Weights of a small mixture-of-experts language model, trained from scratch on English Wikipedia: vocabulary 4255, a variant of Adam for the experts.
Below are experts of layer 10 (counted from 0) of a mixture-of-experts language model. Rows are named gate (a neuron's input weights, with its number), up (a neuron's input weights, with its number) and show model dimensions 0-159. Each number is 128 + 24 x the weight over its row's rms, rounded and kept within 0 to 255. Numbers have three digits each.
Before each expert's rows: "comes after" lists some tokens at least twice as common just before its tokens as in all text. This comes from a sample of Wikipedia text that the model never trained on. Tokens count by the router's weight.

# expert 29
comes after: "\n", " |", "\n\n", "% |", " (", " a"
gate0:119136142087114155150103140138155106111115136124143145157142100111187102100119089123135124094101129116155122145122096117096136122174093116107100119135085170138136128100144079097115069087100124107165132146140125169121132159095120148092103122158139095144101105142122145108110153116117098133138094156133092110165115145141101109156167115112115145107153128136142098133106116173115146163138133164123141136132121163125123186121134106131050122098092159111112143133154124159096117111124127
up0:117132152143095154156130096141151108113111183103181090125095119106191105138145116094151122157124118132136111133136128103089132121150124085143088081135137126145094145109107170115121129148105094121128141149156098135073142133136087125115156115135116119175131155111085159131046132107115100139125098134150147121133104127108119101133138084102112137112176165163145076111143142119119133125138152149081140130128105162122139169118091109161111111116134138138116119117136105140096131111130160
gate1:135153124162147155165147149089121130145107169139148139134137113160096129121140081128120120107120108129110130123148114140109153123128092145126123133124092132146180127127118112132161152103126117130114112146081130137120080157140097063090096120125109104163106120112134142109152086084169116111131137138122142136097137117143100099111170105204128100122155092102096156119157082075202122115135089115108126131109146117155135148158131137120122125122099111126149097168131123128111165137153159
up1:154138107132122127130111091116094126142111082098088149119169156121117123135147107140121085140083111149129098124103086101129121127164122162074097164119139140135094126107119073114131126133096100160097126098091136129152134076120082133100150148152160120150113142141148131140127117096170125113116140113126128115124129154111113116138070155174109111114102106123117167109118128112164112116124185124174114120153161140136116124126150129103108093130145142117136064149153155113134104089128185

# expert 59
comes after: " M", " C", " m", " c", " F", "- M"
gate0:146125145110117119138133122115128128188131109096089113087152138117134104135118087128099117107149121123146147131100136174173087116083121113137059133148130115101144136121119112125146123174101176123137101142127052105138130113107089100115166113098141148168154127094115134140100126179111091122128098158095108142129114066104119134120137087135176105129086100160101123126129139144138130104128137142130115164131139154157113158156120090107125110140094133099151118155137089148147137143143124
up0:174112114154152157093137114137144100162128110106127151121128146123134133138139117085106132132159121127128087146111124110142088101138144098148142114122145121105086094110116129100121175150108106089126141138099094092135135125192081080095147150086116117124156142134127097147175100147113107101144129122127064103128145099120162111106132120178142135099147161141149093124139141124135124158130116191146142148079140186166144127092108137109138096134121161125119126153133126131152149132126175
gate1:063134102120075101145167140100134127118137061118088136163101109111139129128103111153136115133110121164087164155071162120115109135119107120104113171131088089111180103124101120108129124110152100127106098081152111133170116114102135117131124098099174113075123141157156113143127152151105160122157132130125112120121130134110095150073113111122130156130096133145108139115151137117139131100090134137168115141140155094144136096141106113155149163126126127153129186136122108150146148140130114
up1:135113167097136129155122132169107130084141134110134133153130120079101115140124127136156193119210142139143126106138124118082133108106095080127101090102087150144135161116176127092162156081148123118148078086152147157103119133095114143108113142153178120133100140158135118152122118105146120129105164154071114143109139130115085120139130115107158102126139119140133141162131115155143138149133158155116162085134110101144107096131130118122138149156119116090101099122112125167121133114131131

# expert 40
comes after: "0", " |", "3", "2", "6", "1"
gate0:127131173105132144130103137119116164190161151121117103141128105170109101140145149130103130144124089135144128101124137142137129132084149166147129134150162138109145135142116073107081134157088116160125112113122131183088120106140138155132100145102160117105106115152125145103088183181120135120094161143128068109171143148160086137117143125152103145145092120151147138104145114101111063148115130119152165142163110145107106145106160125124114146153115133126144111109135160162170134128132133
up0:151107116101154129153125130151090132161126161158124139157104103109176112130150129113164115119188110114147119137150133159124167143106129117109141154145104154128096120098146110115082100138126153099131152139081123119118063104104162140142162162058141123158109126073079129124118155164156142103078109148167101120141130142120126164102072143125108147110131119114124128128122101093120169120119099139146130137123159132144142165160097135125129151101123140099127109118134143140130145094155084
gate1:135121137133138156114150074146121138120124126098125095102094135149177089087100170126119131166133138116119117142128103122135123162140105134120138174131130091092099111155151135152130119143130158116169157139126153159134160099131150133110114127128143154135127101159122118055175161113122082170136132082132126080089131110128102099124184122135145155126140122119145118140115121145187110115112163145163171117113120142108066159097134143127158100091104129143106152132125184131125132129111122
up1:161172090103144106142098141163113138113114110137131094126105083134132147134133143118123109124141164087132105117095125152122144121128087086097114183141113053150133072092148120132079132125140164099157129148104123124165128100103141121121149099169134115097134088162157155115135131085132153105107104102155138089109099149196132163150151125099138110124119103155134115142148111133157163142131157108154110134126139132124111149169118097137149154116133143113129087116149152138121115099156103

# expert 50
comes after: "0", " | ", "3", "4", "5", "2"
gate0:148101132133132111111104207106147129089129101154111111120157144097121117141160151189093127115126110105127154129110151114169125147124116075104151141118130132113072145121106145103154137143127126091121201149081114130102127110112164086138179126127127114134169143141145137136145130160102119108126138134141144139148151090104114147121139152102104125090142150120098140155133128132141161142102116165155139126130102124135174140175112130103151163108105158092090133105126083088100147139145145
up0:127130133134113134141133135108125107124115160116115162139122119121098120140134132175113131127140141084111115133128080144131080108118086108115152147108146141177166162104093114107105125150113147129130130168115126150133118123079140160129101096151149134072146132156106161091108127112133144132153130145149116128121140127118108101151149151102098192064128121098141162222129115114165113136124096126112078134144153123149120109128154147124116176144162120124132178122131093116090115165135160
gate1:123097148131060099166142171113155104129128148083159103177095129153144101114146152079163116104136123143147114126104131140127132157125117121097139126125172145169137125129119093145140128100142095116129133130164156164182095139105124125124152136151114118057139095130074153172133150132152113113103168098123107132119129127185151125126132132110147128086151087117126137133111130108103135123134095165181107120152144113129155127129143128110157145147153177144167139109098132132137115120153108
up1:135147116129138126127138185148152095114150144117139134118113108163126103100135118129139131126155153132143117140096092112142168168133147098088109147128136106118120143100075129148123112096139125148190119100129141139173169103128118094130132102147124116092110133114132135171105156130193111118096130091116117116102147163141099129142150131154106099119104153164194124109109133171101151125126094154123131155164152174117106114138179102154127184130125172161142122142124137132168149142163149

# expert 21
comes after: "\n\n", "==", "\n", "===", " con", "ic"
gate0:138165127092119144160098118127163093136120083118157186142138138125142134110097109146109107123145125130132101086127111195150138163093144104095140108115132108152121165125099099139121136120140114120146116152125131111145161142141146138164127129131104115146112124101148124141126100065078103130126113143129152137133136137168102129098182116117171122142124083097069105145136164150112141126147162078165139155107114142100092151141131132113105081113080136149121148090139117156115086148119155
up0:136123138095136130087106165159157142128101128178128102099086123141124120134148115183123132136155120132151107164119188162108132105165167144155131107118154117083137167161159142102084114108095141125143120091118123102129106115134132080099156140161154147089124155125129132162137122120135150116166122124104108153143152147117141161095098142124151136144146136105131141135114176147152127130113131135107165070139185093100106170111167132153129132162131099121105108100112132156168145156120109
gate1:131127124079092126144131174150127125089117161114126083143145118163183139102140096110140104114088127127128147141116161114160107166101105118084093074133124163147090152114136116106116151099108104126099142125104120134132085146115161155104094136121123140115145145111137188092126146169146163130118137148136094109086080110131139144148108145174124095121126102114145118130094116077156133125094112154138171143136139151119178139150122129086107110135108134141138101147106176139120097135132120
up1:102101122171146130138120122093132166103122140099150151073139147126156138120141124162148086149159114128089119112199097100150184112142136132139107112136130149141148110136133106124164097134132160127145132148073105100133162141150122163113139148152117130139122114140133109160157089128110128119123138088136153153132148113098134111106096130119125167154139177126128137133153070139151128123157097091144100136126073106106147146139125119151161117131176146123083175123173102149094152134110162

# expert 26
comes after: ".", "==", " ==", "===", " ===", ")."
gate0:181082132194099122150130131159115128119113099112130169152138145124112135144163138132162123091143184150104178112137099114162144122142111096108101164125111147173158124106138114100129144147096126140123157168088172134081108107140134108140145119125116105187129081090124123076129126175084109099125170165158143189138103133139120129137142142101150121111113135140106142129101120144135108118134169135134139137118130146120159125147132135131102098135136129101087152132153147136109134164124133
up0:133130126147088138167124081116114108140182126103111120135106119154125172158163119138137159129097164145130140182105122142107110134087152166172110115157174118086117131116162103134140149125157123146102138078162145133161158117140168125138122117125103143113122144125138155127132134115124196182117159109132139098060133176165150157148173126148107120116133129118162121120124144145150127123096140101106123148142154142139151136128145094137134161107160112160107092118103123133119087088119127
gate1:135135084121112130141135119101103139134105128164107145155139098136116062136136108143141132132129091167125162155142150157142117117121117100119101099113111130144166115123131091113117081131156138090127123076084155146123131162154162138104159125144112177112113132121130095124114136190104098106146137133105123147119148113157144149166164148101129128160136131106116112084101129149118104083113138115140090210158190117143145168129150155114139115113130114165121120157140154118095138112113096
up1:094105116155175129151101107100129107118118122105139142153133124088084095118155116160126164150137115107132147127098159172139120128146083106112108109132130118146168110143140089140112087125136113095096100102127151150110089133196129123121115179088118147135115101141105135110138125147123119117133111141105118164105133071156129146113129098110128126124151142126112140122087148109087068092107121097143115170145173145125135148117137143127119163121161148146110095159125095118061103119093100

# expert 39
comes after: " |", "\n", ".", "\n\n", ")", "=="
gate0:100109153141107117123143103132166099155095096149142162092138082172092180130115147139126112134172137131128140134109111104121063141165096117062161084130107168122147121133139105143145123127131133139151160156155125108108086127097150146161113127152111128159119126156143145135127160091091097165124098135139145108133123143162124112143150082141157162162153113109128138112145140144128148135110173134117144121108116114113116075153144122109115085099130084123130097109108134118156171109084125
up0:148106147173124143160163115136130109095108130172121134176124134147154147118087150136108108101143125109124128126128145139142117098136101101094138159167117164125123132134127109163121125126113134119075160133112109150142164106145088166121098111101104145137138122152095100099120102174095145118137134088158102075150059108107114076146174100126086135160133128150143139145172146068120097119124145165099106108139094121119111106110151116147124107097088146112090126137117127142144131098131128
gate1:135110136080146096167156135187138137140124114126093086163122105166116144135163122122122104083128167141070142124107121091077105114144167144081127173151104152128113123117126125156152118100130137128092116143155136129137178125103118146123149107144149099151115158155109109121110127164121086162158100110145125136124145136149142108159150117110144162133073140122134138130171108142147160111160132151114115145143142158179112153163149112119087118153090151100125147127133154152159132119086143
up1:092168086129131130083158129132122081185180114098132150107102100104128164115113101114120127162135170124126094144176109133104141090115082124143150156129155111105106172135142157100118122094116105107112133111125072132163106108088134146167159130138134113108099111097093133152179147092150145154130095167104148102136137123142119142138135151147105112136115083146147171101123136108121133128134138095117138140132168180129122127129107134126120178160171121114147145137124126127107149155112124

# expert 19
comes after: ".", " |", ")", " |  |", " life", "\""
gate0:102096134173171123125144095129115098115124118062081116129149133139121166174154146135084158098082107130117164120122109102091106132163128129132127178092127089124134143114126118157137088107139166110137138117127116163133145125139112057118090121122102130137154143143136147125109100131118127121132155113165135161064076151135093152132156159126122115138142099134167111129149091145074138113151129144146125158141128107105163125134092100156150086115134124115134099140118158149130108131144110
up0:052144141145107134141154086147133121170168106117107135147109062116154130138137130126145195124109115157104156091128131131113076120140091132133137130141129117140113148097112143119131144132162147102125103096142129119121118166145125134118090107133110148140120138158148134103109101119118119129079117135121130151144081096121101129142118151115106123132150115105132149155173041127153120130125128146135147134159176110164108128122103133101152135125126094141121134150154178156140121110158051
gate1:119100137112119125126151154182143132129133130120105117115104118116146147125151150160171141134144129149121109102171098159109135119116090124137140144117100126101147136129142127133097123092098143183117164154178123126163107129123107148147092136156106185130131121157124118110146101105146108097098089132105114081136045138101156112151079145142119116143130158167142112154204118147110132132107176130128137113141110105128133117153097091120110137104086101144148154110143150103089113103141111
up1:095113155136131134099145103162085111155102140157102094135129122132058084106151141150160161131147098121145159115166128169117136137133116123086128156113140099102121165138160102157123070115118137099089142120143156122120121125190131123100152162202109145122096118158156093125104115112152096119142133169096126116161091138120112115149151106156098106154095153116118126136133125114163129094134132126133135120138135124144149133169097123139182115146148133129109134121114156154099134145085149